Experts of a small language model.
Size: 13 layers, width 320, vocabulary 16384, 57.9M parameters.
Experts: 128 experts in each of 11 layers, 32 SwiGLU neurons an expert, 4 picks a token, a softmax router, a shared expert of 64 neurons.
Training: a variant of Muon for the experts, 8644 steps.
Below are experts of layer 7 (counted from 0) of a mixture-of-experts language model. Rows are named router (the router's row for the expert), gate (a neuron's input weights, with its number), up (a neuron's input weights, with its number), down (a neuron's output weights, with its number) and show model dimensions 0-159. Each number is 500 + 25 x the weight over its row's rms, rounded and kept within 0 to 999. Numbers have three digits each.
After each expert's rows: "comes after" lists some tokens at least twice as common just before its tokens as in all text. This comes from a sample of Wikipedia text that the model never trained on. Tokens count by the router's weight.

# expert 105
router:488500491507511485495489527526507542514469502464495474499509485537508479502515498507509533489546541499528508542531515489492471526498563475481480472543485479505473483490504522524519468514477496566457532526468478468492494510487482498516532530532521522491513508516498531507499486479503481533515461448506537524494499484523529525539493496521472497467515519474500499492452501523514504493487515508508467528484552451466493516494432501458499470520508478511519471506547517532520490529564467
gate0:460494521486521471480490518493483538469500512488498499488458508514464503476480510501536487512511485484510507480490534531507473498526472515474449513503521474536488486459484510498515535513488520509486499468496495499511450518490522466484522470468529472502514499452510506477501496498499472503465488448524501506547491550517474535502476445479498506551498504525474514533513491480542525497548509519514492513473468527495488486528519522531476485474490481536478476460507528526499509490480519
up0:500494504506504510472510477504546481492514564486492515474486533489483490522477494527508494443494512526507518518535487521478481527512437491487493518500494517526541481443455439521497513527511486493497541479511471494518512465509497517531496454480528524495514468500483492514517513497485500524476509483486463541457526457485429501513524503519503510493524490481497510493507472485491501463498523523535435499508507450552494520499497504485501520511510455492509547489450497459480487523547437
down0:517479519498536492504512514496455522528492489456504530497519473507579522511512503489469511494489485540457460486491536469505552506562459519498510487481536488514551501465504495461484524546543510496502525466521507538519524502516442509484531483485479505488523513482477499549494519537512530509473531513475490517523457514462480519456529496470487502445533486502478508498541489527522502499465508524528518488520520501511494456557517479514504484494514475536453518510529521512499474520470482
comes after: " the", " a", " and", " an", " to", "'s"

# expert 106
router:482494515519542485478490526517473508473509502499496460477556466516486460536509502511459515491523477508528528524514517503534525528448501511527497489503537461510495506461498524492474472489481559502476558477504482487501447518541502506504482528527480529502558526517478517470446525472483518491471483530547557498515452489493498512527524476548507486483492552517500466493453522474486502509466520513482535514472528467502523520496464494471477465492481508450526480519495528474499487548531479
gate0:493473515535498515499480545484452528548488500470498519548519493491528480516517494475506495504532504476467502496502505495525478488476464523491505448535479460528532532524484479483528519502478497520458542524456454461500481528508522518530490527504479517525523521524468517473508470515483519471447511494502488472521509513457445482463540501482523530524481534541499498536517537512481509515490479523502479510499511480487444505497501479463521483501481460496522505510492463482525496535526484
up0:551501467456471521476546507533527486482508476539512495505500491476520567524500446498456531504489524467494537515448520473491475478491520490471511487501502532538483511494543448519500476473507515484542500480504513495500562523500488519502478497493494453512436547506542563507503515480507479477507513540421539498491509477520520536532515493508480497489491496493507501523534501546520482495507469455487528450474509506453522485513503531504522507496485485524457508453515494516496505531478533
down0:489535522484529483506444507472516509486463487542478503507542510489538515505519506559464496468532577485522488512499495493510513465481523460473499511521531506532480506473476464495500499481548498480512491481474485515535527426533456513534491507528472470519483518476506525535526502509507494487496548522503538520485472486514502535527519496474473490473496510502522475475542528544505496544564498510477519493528481504506543480518488512483463459536487498454511540464469475487515497480504490
comes after: ",", "),", " as", "6", "4", "3"

# expert 50
router:523456534519542485498469506555449532507472514521517481489500470522511456510461479547473492483517521532525518498513504518511537529487513488481435498486503482546521446520534508524479472515475515502511528513484473483542473532468492485528499510513521500506522488511471523506502494527469477530491501487506547502540482471506522513507487526494503490480528552491491495465472528506470461560537515483522460510494485493494524540495525468476499500522475501484523435507503503542534491480504474
gate1:519529486459459497533497488483480489486510539518514443491503503533486542456502489477511556490523523469460531540471458506503477526513493497475528516521457523521517536522499510496514507490507532468485482507491496487517514492481488514451443461476506492514518517491495507515458495524486539513483523509505518507467499470505491523451525515461495470520499523504518515481530511530456503527521489462489478526475500507483505509540514512494493488519478507480501501519509482543464516544521528
up1:531508494499503500524536503453510476490470518487501530511526518465524491509511521564488520519532471465501511491501482510473518493497503486505488485552522513502511521494480494464509507505507487507482482479488468506513549503490555474482486510485514495491504494510503464514494508494485466470489504517519488472500490538484553511484502518519509459483546463487475498474493509490492539498498492471502421535505482500528503543500509455504491513495513496479468519495465484496499567483469453
down1:445487532526523500489505510498438484578471516537491508526493571489469484472507508515515490512468509512519459515508488442510535520497517506512473491549464512466484475480500510466533474528489534495507484493507535491531465510491554556510510472499465505501497512500488495459496514469479545492534498472506495490531507502492503524526500520500505504497505473521515486464497450514512493483483454515532517487456495460508447479537505484516470495492552522494453500527473521501501509483504531
comes after: ".", ",", " He", " which", " that", " It"

# expert 6
router:495501516498535500504454541521545493546463509472478460536491499487480496512532480511507506467510526547500538511501428527521519503480499492514490522514498467488490496460478500481510485452471506513516483518505505447491460538530518489499485506496482523516534502538483528522501472479484526508492491495509477500565499469480501572498459453513535534495483522483499521472476529507466478522456511451519503516504541521491494493525497463503492488541448479502509509516494526462524543501502452
gate0:524512481472500504488515523513520497526542545492485495513515503546524481545483526506470465480500499525537526492485528522534516477470505498515524536515484504534503515520463522532518454494506464523438506515501496504466499498527510468524495500517451505537489517525507466517442507455548473508519496530520497595466483525485500514495477503495548523526549487479506504500501510516516547489509486481493517468513533507523484473507480486525515500520504492511497469430499527490435478530518455
up0:500503485475493523502491504540510488480498497527495481531485464473515508545494510499473495483511506544489493490492549520496507522488480514492488491538514466483485514485505460486531498475489567482535458507505469481504525502536500457525478467510521510482525458484461479521487522521529526519476537511469510567458496516472498537549482447509499475555530541496518522483461479516488518524444467472500499513496462500479483516505475464514489518499464537499534489474498521492460462488519474
down0:524487508479465466486546478505490493507511499505490514466492490497541494535509521508502461512516520501519547471488498498507490494482503496496483545505511469504475490507477507514511545529519491468512540475548523522506519496515532474500536477524462442459480457470491565506492474525535483476460541519456509461486527443492506505481520509503503513449521480522497453461504509500544489492523487510546475489512505501495485424499536517510480478493500529498508494494461443470523545525486500
comes after: " K", " B", " M", " V", " P", " H"

# expert 28
router:511448472480499476525460507519479517500484478493475475481518488523530501492522487521490517525518479515516493523513448506498520541487520473515459454466516477529484470478488520522495489470470530487515509496492493487508495534480456476498521492545506508474542509540544524481484494492440474495529491458483509532520508548476512519537492489522512502496494490497514491488459501489473520494482498487557480499475491447480524500497454491516503476524497490510468454532557495500503498524505537
gate0:513541499442513521507494487463460472479537489522489508495502488500494529472519526530518501506417512474512499515499543476449493504502499472531477435506505487500510485522461522504527501484478527521525541502483478509521487485468515502479484515518488530541508508537539458511510528523512502531532506480481523473481539516516512469479467506528457519478481478479521503477454455507483483485535498545536499522478556437484453496477525511481484479519469480506502525479482530465532524464485470
up0:543525492521524471490472512483506479537492488534503517491525485522446509459546520523477510488521491497525492526505531479521502522502524489503491514532485515510488495495483549556444452492485474491499496535485524473482507473453497512514520504547473516471495569509485492491554508501469508521510467529491480491504496479470515528467481507502454466475476501463524541487489491467513508488499483511489512514496500513559487530527479519494496515491489524538476469510508501514496494532504509
down0:508482507525508479484474519453486556499479514526536560530476561524502502486515498505534509512512524480516493476523510520488498533489460521516480473482483549541476510498492512549514493490539490461503509517523508501526549506475520486525524448467538515521537530479504515482467485520470507537492495537532514516483507493476505500482541469500490466482503463501506512471502526513537547538535479491534482488524490471488475506498478496505561477517497496515475481480461456467480496513532512
comes after: " the", " a", " and", "'s", " of", " his"

# expert 100
router:503498471490514477521513487549502503489501498481503461495477507518506483533479525486501521462534473487501522506501489508542473544524471435502475504485499497499515499477504497479500491484461520512459517511509461509485477514521483467495515504494488524491534504536502526488514489495483486520536463491516526536504482456503471508534492508516530512496526497463498512462466503477502493467499523498527477491476519491509534510504460501480529514507497472462474463520555550483508471512515511
gate0:543481537503472520515479461482493459513476517491438522467501554517522502509502526466526510465508494498492493502505448486496519542501537508517501476480458462510438470495505482493442470491469489452453501486494488469476533504472518484494449469529510531472508522469507493515519467464496460441524495507498516482537486500494512506518491451510485496494497472487521483475475502499541470489556454501495524504488482464470453481537498523497478535466494526515481502476519531493476481543445503
up0:488566494492471469524467499489529516523516477519533483544506495527503484507462506502479500500496508499475486539488516531504519520490534467472461446462498504481478514463509528482521562557542482513494518524463476477535496490505513509504544514524472523480524503486471503487498509516501533501464485527528471536503455478488459452486494481480509484458516497504514474536478492543488484506460544507546483489519507473495502475505501507491520521501492510500504506520477476448493469524474519
down0:495492501491494503540499488505527514489530511489509466541514517462481484465508512521489584523505507522520479498554495499503467496462510432491513502507459495427510541514504546483479470500546492530497465510475474531479494437495535509526485528458499490519512485489530488495521510506508494532546524504525492506499484508512519517462516479508508495504495530491545471479468549497461466487527562478504481505492506494504506526507508455557491512500498505514547503453478508526491499500489492
comes after: " the", "-", " and", " a", " of", ":"

# expert 124
router:511503509517512454462452493516462505529535517511507490486512496538512503504509501522514502459495495582481537501522500419526489491512465493485520493478470500499486460489467502474490512459459496499477498519497511445503493557482505461498502527529488511503487502532490540509490482506483515448501462494511489482526480475502506558501509458501510520495495504501494472469471520501483503518484553458524506506470531533511508533497509486528500501533453509495462538541495553496517522535485501
gate0:483490492502461522528492504484492494491462540556497501503489498523453503484507468519508489499526470500544484499547499543508456516474565499478494492499510546484522543507506509539552508524469484534539480446471506492495487455504502548497519495517467467486508481487501468472480485451449494510484443494481546454463483530484519469434503501484494489540496488452494487532521508469491503496510531515460481518472503489494523488479474505528495488492500549472498538500506492463544479520479459
up0:494450480446477470486548580500492494496528463499476488481482548465524492498506489499532501500522501512506514494500493491480542505521470520522483497498526515508547495525516491507478496486476470520461480540483514488496470532475498514523437486482498516510498532452504496506514541483518518495538481513493519510489521521508532504494508477508479489560473478493506477490443496490502529524481481497506471489492479539486527483507515489473522522510516497534466514476462546499543525508551488
down0:513504483518493466543429519503500521490487482479514457510540487511495493503533488487584495504503492481546515507516499431517529509527482508499459505494497533517519510496472486533473501477537520506504519510547513479508479473514473501492540498526524486450483530484469486479458511509497478522484490454471508491472501502500529502496528480503510505504471496492541479458469460506528518535532495518493521504494484490538493479482511516482542482482500482559496539496534497457480521472491472
comes after: " |", " L", " G", " T", "g", " D"

# expert 11
router:510505507535563516475480536528502510478517505496495466522494447535514477504485485522460483473532520525500524516493467506491488508464510483522526495499468489503500457508489488523467478468479504515482520503506489451514478515475480481469533534516522484518503570499504538493483482508486438546509479496513542496510476491488506524520475475497536517500502495527459484473485516502524484508515536515510511519477562464470538531464484464496536483534506474436506510493520564490513518503493511
gate0:485513499505482529527478489514497479477519491460526505483437557469525509526490509563468515487468491493522513525496543482496505524484490443542501512511543497493516472483519517525493534469528500515478476468524502503527506500471489484486483531503547484465523479482510481493474519496495495506508489515476524513520519511510487499525536579526497506528491471534469503488589510517507511480487501469525482456501501489503495467527542520522496478496538516502530533537515493555483455518490451
up0:499504497509493546526487499518487493445504495483494462518562465521481520503567575489500471495497516523526519517513486471455477526481492510539503477446478486505484504492531529512485494547514472463487439504515493465537473536451476490526510500508524554468480490516539500521515510521451553556526497536525522487463487459477506485532507545488517529559492557541504530504501532442482494497502524491487490481521510470468531517477514533506471462492478544442540530494516518494486526496524513
down0:502519462543454522550509514503511497517508502505498504510481484511492512521492486546498472484541519475497490488499540516464506489535528498523517511533518522500514475478469523475503505501484480532511451505508511517478483524550522512499525522531474444456562502506494491509463508485510478502531501518560538508478531455517487523518479530485504469524542518430506484475546460537535527508491496469525470482492507500465487529491506486453537467484527485503511503477569512501496450503487489
comes after: "0", " ", ")", "3", "5", "1"

# expert 53
router:495487541527508499472516521524507522527485486510472461502550475502469489492507529503491500466523532487518512538507473483534580543495497478484499467479501479499485510468491476504491499456470541490484555549472467454541494531501489437475514501506501510505521534514493522510506508513485470510525471502496503500537497469515498518505481499517578466477468480486488490523475502490484500512481542506493503541449504486462519558535473480493518489544502475485478515543503503546530495505562496
gate0:466490497495495544488513514516532462531492547476514516499463498492476514482488480489545493525498461483486529485460473477470507484485459484486464512485535513524512510484504502458505530492452511431475507443490471487495501531495545543520499444492500488501452525539503472505487517535494514472542462465499523481482496500508531490498496475464446508502514471508493474493505508437507472460477530472513497478499539494499477508482485562502491489488473534505537515480491441508486540483521511
up0:488455490484513507471514485486504489505495512459509483447474549508524457520523452490517489453536515485480513517518548494488517474527512500534501495582493459540527513515528493490466504503513478478486555471491525526483543463523502514507476508484488521482504451496502476497504496483505503505481493499454481488467531488533506505510488513493523495483525514543512535484502464455507483474483522464516554496480479530502461471505512515538531531506449500481488484565506523473479536492444482
down0:532532490505503477493477507535528489524492457519493446545502530477490473496477495483534515507501472524551470519510491445506500479510521466491528558572483487512548496497496494502516508440482494479481488471439494506485470494511493516508476512501451502437504490435511492523487553478524489484522492506503506570514530503499483497476507511499530498463517496469482499474542484495522460559531474461501487534502460493494514502497513533520483514532481474526460499465472496515493492477567508
comes after: " |\n", "3", "4", "1", "2", "5"